config.toml
n_layer = 12
d_model = 224
n_experts = 128
experts_per_token = 4
d_expert = 64
d_shared_expert = 0
activation = "swiglu"
moe_layers = [2, 3, 4, 5, 6, 7, 8, 9, 10, 11]
router_score = "softmax"
normalize_top_k = true
routed_scale = 1.0
balance_loss = 0.00369
balance_bias = false
init_std_router = 0.0119
lr_router = 0.000925
vocab_size = 4096
norm = "layernorm"
norm_eps = 1e-06
tie_embeddings = false
optimizer = "soap_variant"
lr = 0.00292
beta1 = 0.95
beta2 = 0.99
batch_tokens = [65536, 131072, 262144]
seq_len = 256
train_tokens = 518100000
steps = 3633
dataset = "wikipedia_en"
Below are experts of layer 5 (counted from 0) of a mixture-of-experts language model. Rows are named router (the router's row for the expert), gate (a neuron's input weights, with its number), up (a neuron's input weights, with its number) and show model dimensions 0-111. Each number is 500 + 25 x the weight over its row's rms, rounded and kept within 0 to 999. Numbers have three digits each.
After each expert's rows: a language model's description of what the expert responds to. This comes from a sample of Wikipedia text that the model never trained on.

# expert 62
router:491487495535496512511464487504488455474519553533485476492498496475528494510499492505546518506497493493513509489559494499504506495521544453463500508502528435511457522471497489506471500458498486526481494475473506516463529464512460549511470515469503471512535480521483522498529527528463540501533480509490492506490533477543498503510448517457
gate0:528514497490480525456487513502545497512497469474466539516496484495519530500494482541520514504477497501463502528463507480470489522474436519487458486459513487541503521541507487454484537520496493515518534487502470474501504546527485466530469501514547455526459493487519485515492538520499520479508576530478493500520530475461517529500501508541
up0:436520518498525466552526469473524530483492521539526501496491486465513504461487505456476516471542540524499485481537508540516515510512536495571460473521481522490526518483489528508508508520503521524497438504519488511510505515511521514514526477496493517512495474480493508492492480517467523461488449481518526488436457521524568456479516474499
Prepositions of time, place and amount before a noun phrase, such as after, under, over, during, until, near, through.

# expert 18
router:475520507443516459533460451534521525473503530485476491489522513512494508515529484507504483530510471484515480492472516560486523493540512503538530511499452495503475516498528535554524528490487519509476480539458479492476539492512474479513457484486459472536464469533532522518538519485465515496497473492511502501499480556475515484462507466521
gate0:457507512433498537506522506529513518480483474531522491498468528454516499496460491497496487468532506494496520536506484567497491536506474541536507496521502511497527523471506503458468502556505467464435467469497509506564483545522491462481513503491498494500468487505553535487483500531472514524480538479508493477457508515502506501499474511474
up0:471485548529493527531508508506499508517504502539501443476485511480528503570482518456518536554497494458517494517476519493479501478519511509541510501524505504493493464446545505474488451494516507510442531489477485478511523525529538498506513505470487483531506481532562533483463465504505511472515536469441518499505524504495537506508486505488
Pieces like el, in, rel, Al, and field labels such as Born:, Nominated, Educ in infoboxes and tables, such as Ad-el, In.

# expert 29
router:451485509508480504503540495493495499519511508452523459518479513509481477537483472498481542529467513535494500520493493543504489523462546498483486479531524531505482497517472462474515490540493516513479511465521497509476481489474478472467529518523471512473537500515486499505492521492492472501500478483505481452494509485523579520534520481472
gate0:493481525516529505513507503507507522501516451530507510461498511457481498495513504526511490479460479564478504470521541511566466547486460502456452493487547502511521501523500525528461503503478503478513494447461505518509493549505481454531516517544472516506510496477498508483467496494495507472478502500516558484522466495510500516478516508493
up0:529533462491513513469474491517516509490487501496458490533483492525527457490453497487533487477515493491508515502519489547514523510469571502548478512510512514501504501470495480524551510481518510480527493503511505494520515473480492546530511460465499509463469512526562510491544507464489465482459464502502459535511515504478542496525463538505
Word-final suffixes on nouns, such as -s, -es, -ations, -ities, -ology, -ers, as in disciplines, techniques, characters.

# expert 19
router:510512487489513508475490494500503523549512495496494565536465506488520480505524485485449505489486485521484507494479477525473447483480516545454505469479512531523453523498502524488460532493482483518464526496520492509483466496553491548517494492538454513487543532493518483509488498471516526483444467495472487462487522460504524459553533474497
gate0:456493461492506498490453479428471480521515525512488514450487518479522521515510466522504511510531498533503455508510494504480519498498504493495482512529508530510566511518548466522522517420511510488500473533485511491499481516498532509465485536494487501524483531523514484506492493496472526507439486474512523471473504536511494525483471501536
up0:464535456508477522490480466478476505533504519521495500479443537480489480566496513583521529510523450494515518532470473505488502523463485502518460498521519526484492526506525491501485530456481510446491510531495501533472503500496519549497484550520513541476488510498517509505476468487465516514487522471512515518502500501469490513513476506505
Latin-style or foreign word-piece endings in species names, taxonomy lists and foreign names, like -let, -ius, -ić, -ini, Chevro-let.

# expert 45
router:480536493482520457491499476511480478521480512524477487473497530501472445480485522533439498506489515494501513522493466518481520475526524496512487482472454453525517519491540492472502528478499462508497470496494488479506461471539473477475453510470489457515491492526491491479502479540507536478524511494529483498503522538477541474468485513509
gate0:506454523509519499512488499518489495479524518512445516508511516490551521461508498517512478524519487513527498498496478498528483511512512549488473482548474508500480519492508477500483493471506481508515496558474454514547504532486511540462518508502540501529510497501490488517518494500507491565538519519485499511465497468511450502509489497468
up0:515567468559514485539518505506496522511500506538468474476492536499444527498495495510533501488480501534527487471487462441528515484471514492510528500535530517510507500506485508502559523524498458488519496459516520513472498480474501528486542476525520476553517471526516515506487498486452508479499489476518484480525464496480524538493481488476
Opening pieces of Latinate words like comp, app, ass, rel, prop, opp, def, e.g. "comp-rehensive", "comp-rised", "comp-letely".

# expert 8
router:464510522488469528500462509461479509499485523501521448507518559518467499542508494506511486503495472454465494485495470475511478485511528511501493532551525455487474483494509495512502493480504527463479551480506514487470522496468532531471554509545465524521558472541520528494503507516499483502511501492486460540523537491493483504512499499503
gate0:446502557526517519520541519442519528468460496529492490454524514514513508529497510472479508537489496481517499511489484488526520471429479493530538512469506520480518504500508527520477497522523475504485531504494528481528505524501448552462534480541484517488516508536506500523512497463494530551485487532536515522509461487504553450483480493468
up0:447522527489496499467507497493479504498520537475494499473497447490484477493491467503518509508508510511484521477467502554502494521539512496500482495515522506503511538515483489484528471502498545524538528488426526511537467468528459498518475484494497449465540526534508520514517497525550486516476491484531517496478455492519525486503470506492
Prepositions that introduce a verb's or noun's object, often after support, location or delegation, such as for, with, between, against, about, including.

# expert 4
router:517546490495522524479479531521519511485492503485507522467485495507480545465515512476517516503501483516509517538499488470527510533459516492530457525481522548487506468484485479465454509533480483526482459473490475509494494548498492489517445492505538457524479505523514488495521487498511546487537505521442504466521459528504478540551495519481
gate0:517489501496480518510515522500484500510463510500493460448444496469499436488484544502518514516498488503493534508481489506532559527462514540479510498494470434544478455515462462458474525485546504505524532487518515495543514506517521463497478476502510501464453531494483495501500500507509474516456507481512496443516517511519581501480485483524
up0:514499514505477482513482528509524520463509477514480513515530497500482593528520500496490540492498542490492487515494496536481485514523478490465471464493533508495492465523469484501490534492490490505497464506494499494485515462531481537494533494523510500513530506453458493504494531483542517507506521498503474459529508457488474463493457500522
Numeric continuations in sports result tables and coordinates, such as –5 in W 61–51, decimals like .0 and °; also possessive 's and for.

# expert 48
router:510472503483498514506508511493513484464502551496514489469526444491493489524461486499465546525482514538537484540500489517498450495519516506485451514486492543536514519464507510485467515554534537505512488519491479512468455501479465532468510529471497474483479478465475503505536488504480510496477496480499489492462484510545520496517518477461
gate0:502466508499440565520500532469491540498476492492503479491529510461496503496469527476494487510514485494487428459510520475488511482521489552514520442521492484510521533493527557436516524509543509491530517501468493508483457489507516526504484495502480509525485498475503491525467516522468486505476493465534548513503509493510504523472466530502
up0:513462528495467553513478514450509545484472529479509493483550512461519516469466493482500490487514501515485445466508491492477514474516506551488495456516495493511501532466535542425489489527533532482538525525470497525471470491474512528497503501523482499538487492466503509515492517516471512549496519459520513491500501508518524497465465539495
Nouns for time spans and sport competitions after the or first, such as years, career, decade, season, League, Cup.

# expert 47
router:546529504520517504523474468489537522477510462498470480474524475523530476475513493463479480510471478519481509502487571475486506497528519489487516531488476516487505502525521491459467532498462533451509498531508553488495501530529519502526513509448502498487510488527491496493520482514557465485517527512481481512521450489553458499497540459526
gate0:512460499526488544509461499478511516520504465493485458488472504501497517536479472511505524493537530476465485497486488504439520521489555488507484501496504521516494537500507460519448536473522531486468511533515476497486489476476468491507530510471538531487530501502454511497487557489472474514458486502494512497488541496520538504513537521524
up0:502479494493514523473442486477526552533491468468493508488490489488529476522461477526509520503503504476466476550530509504504506519466547513495481513499498538484507510462516456477479503495505515513482542550513491441502449504521451496508526513473520520485509478504475500513493534522494463508451482489496520480521518521514529487502547537528
Capital letters, country codes and numbers in sports and results tables, such as HIL, CZE, ESP, plus place names like London.

# expert 52
router:463520507459488515494516520542485482511540483468475516467517495459540491471534483495511475497512483515510449509532514525491524499489482515533499534449519531516489444512478477515525544519488544529535518535515524491540479477510491502506503507529505481508483521537515470501494497449513483493540488477564472511490481544496482506477478521507
gate0:509522513510492464476463500500480479475515513520474477528514532505517521522516497520547436512493510451506509482486456483500510520490514516492479484507486540521536513514494470498494487468513507554574529516515542482523513491494476496499466502461510532499503521493462533460493534484496463472531480477488491492505512488569507570497456512508
up0:481500486490514521501486493482537493495461526464542515495452525481495508491474535503495546544485510489487524507544552505497489485504530456503547504504497496481486482509514495462511540467481491488439497489545504510474505507478492463466506486521439505483536471494519455516507504512457490488470502470482504492496521523510522457502525562514
Music words in band and album articles, such as rock, guitar, vocals, music, band, board; also ew in Farewell or Harewood.

# expert 26
router:517507513497468475517521534502522508470489498503490501538515525531489534474436462501496493507476487503476460502439490532488480494494522461509464493528463526479460539554551478488505522506504512463497482521493495511498509519438534530506490490486501471503467499532465556517505494525492508516510501500530466510528477513530472483519511522503
gate0:483474481549494468499481474513488468490494484472516486501498498549464503534526526521518511488499500542501538527501491514477505494507542477496508485489502516533542470533520461524509501510493466512505490463542529496497449506536481466483518510507486454477473488513453475512492484485519450530519481517501539466511495532499513488490457494486
up0:499494540483500526488489520495467518502528494501500495492513521504516466483471487496502544449528474463514480520500507495511520503444480542528526491485493481463496549518483515518521518455524485529523519496479466499504548493498513503511507524493539560465532515461539495472530520530468477472507519481486471498491511491505539486538493520488
Tokens in football and other sports career passages and tables, such as League, team, club, senior debut, playoffs, coach.

# expert 1
router:549507496515513517533516519501534511483523515496469466525479530516526521500467504507474462525507456564499457502512524486492516528486519517498521495509546489525470476523470493512430474525491524490492500512466515507487538516537520522477478482522477532481487509468492476516535498470542512497553441499502453493494488481513474527493523450467
gate0:523557528504488533522453460502517507497493512515463486493491516472478534517529539469485528525478484487524495479503449471472520516471528484505504501478511476491531508507495473541519482465530458495504533490494496498512521503494517502513457489514550493565480515516548523517535532477514494477507558464523524564477508498467503474495480507527
up0:484450488516493475478509504471486493464493453528516506496541503537492477497513491476502502483541505520471501518524540538571533528532475490495491486528486512533507515502524521484484495490486546548469529534487492488494490473501466497513544501503461521487504487499492477487485487550495451490484475505445492463521503496561517498501509522493
Given names and their endings in personal names, like John, William, Hen-ry, Mol-ly, plus surname pieces such as -son, -ton.

# expert 38
router:492487502495512483497486437518499493483468542487485514469490475533507464515553525504515488489473513487499512491496523503477488496470519539487513544466502480532468502474495527509527504488457535525498473522541508515525498488556493530514495505479475490489476484463493479468528481491511536446534482493504529513492468510530517480497511508482
gate0:423504462483486508506525510516498480530541525476485468513503525501523471497454468463445535467522516502532520484504497476521500505510477463496504495536478499491568550473487499520492447543511527451475505474506503520467497549486485522523485474505531523484507541485479449493443517472573492536491501500489492524522514479482512519492444495502
up0:457527517460488460511479490516505484535487481514483519538493495504499485520459499505486501460505498503551499505494501492498514517512491518479497543508505489507507513460478474480458433511476512516471549505526518532477471545495503579578505494512508521493470477496521483493475505491519545489508481536505463505505502485491458509501502476506
Commas after opening phrases like before that, or since then, plus years, dates and infobox labels such as Coordinates: and Died:.

# expert 31
router:504462530505474563526540507509494504465513488518480460492485464494487503468529471478521468520468479489504515511510470499461518500514529546509482497507474474483459491468490538520483482498469469455494455468470533479524493484537463510475513463544507502524498506521548507493531514539480491505454495481487506518507502503504497509498506486466
gate0:517492496511473512527499497483556500530497545503514514533501501537494514545481496505543515520504557516504459497452484506499474529506515516493512483536479508478504522503505491521518476522504532510486543510459513464492524574500534457512466487489513500486508555484477504495462481526492519467474461487550456500517542535502428485472496446524
up0:480523504471471502521509475496518541541532411470526553489530484500483499473492502477483521423507545520469489504514507542482490533507516545488522506467442469480502460489513475515499526493491515508526489526510506539532506476491512458477463495508578532480509507516495490505502497544501466540479488462521492483466489549487520575526540484456
Commas, often fused to a word ending, separating list items, names, places and clauses, like Oregon, technology, Campomanes.

# expert 7
router:510484506455494460498501506507490512484510474470530490471465527502530491474482481515496485475511494505466548442484493475507515500524540484526532501468522534485488537519541516491506503473508513498488466487505514497530519529504536522493506483518472499491511530522509529501527477531468486470523522507493511506505482506497455553550479486528
gate0:487499511513537518528470479512483519503547500479491495520459529528481514510441481541503504489518480496522558486522476470485486584483513534518480462506430534502508527515505520505510509493537477472471482492525516498474526511485471491507448512441513499465508488521514504491518489549491445484480520506467487517505517475474492478540490534490
up0:509490509500488528551506484499517525463510506536524509503498538517519462521524460498478475554497517493505483484468529529507530514499543479527519512508513497467486505514481493497484526536519491504484497498525486494503465535496507496522536467531456474492469456495477489467491474466505490515498495524516509522537493548527561484514438467500
Colons, dashes and pipe separators in biographical infobox lists and results tables, such as coaching-career years, Win | records, Silver/Bronze.

# expert 5
router:529452486468499495481528492513492543479480490486474537462507489455522482477495505476502497479471530485504473521487524447504484499565486514499503528510507517448517487487501500470540478496495531503505488537521512488510536502513498504482503525504496463510505520491534487497496477519529471511474493496513544483465485477525461482476499520498
gate0:484493524445483497523492438437496530489490535507479496484521527475485504514504543467510500497504496522471503510521534441453500480527528523514488521498482532501517556511488459513508544488516496463473483511520504508522522529497521510507461493493531452539539522505481498480516500475542483521510535534514521502475509512522495490532507525462
up0:539501487512529509500494519557464458504443481471498490476497526548457520463514505543525531513490539485533527510471500532510557516471469494501515510478507492454498497477535567486509496519478486536539521490525507486506487500548465482520539513527523508520434491493502535529496532515499504456479483503496490495528490515494493481473498529502
Opening pieces of given names and surnames, often South Asian or Arabic, such as Kar, Moh, Mary, Matt, K-ash-ani.

# expert 23
router:526511528456422504503479536486526536485502495530487502520499498515511529497509483491494547517521500511483514496497482496490496542510535483487496454502507511483498510551495494498507490520616511479499480473509461476483509480530476482518533468499497467505504535516489472498528551520474480511494497499496523429480489511499535517542477560498
gate0:501519518516498535513488454490519523513500485546437450512516542483524535481510492524508470508501470452497507524471523520460475528532542534532552492502515492471478519513499495523499501483548494461439511506540495487488514495482501496441491504481514481495490466493485486478511508541517500479507492515563503494503519489498492509489503531497
up0:521488482468530504485523506502507482488458520533461528474510470487528493496504486437510447504496501494492439474505491520530508462525500507436484530483493478509546537507533511527507471464512498515507524493477498507492489477539485508528519501523496472552480493496472448506515520520513524499508513544502502471471504461491530512527547490492
Digits and number pieces, especially year starts like 191, 18, 189 and date ranges in tables, lists and prose.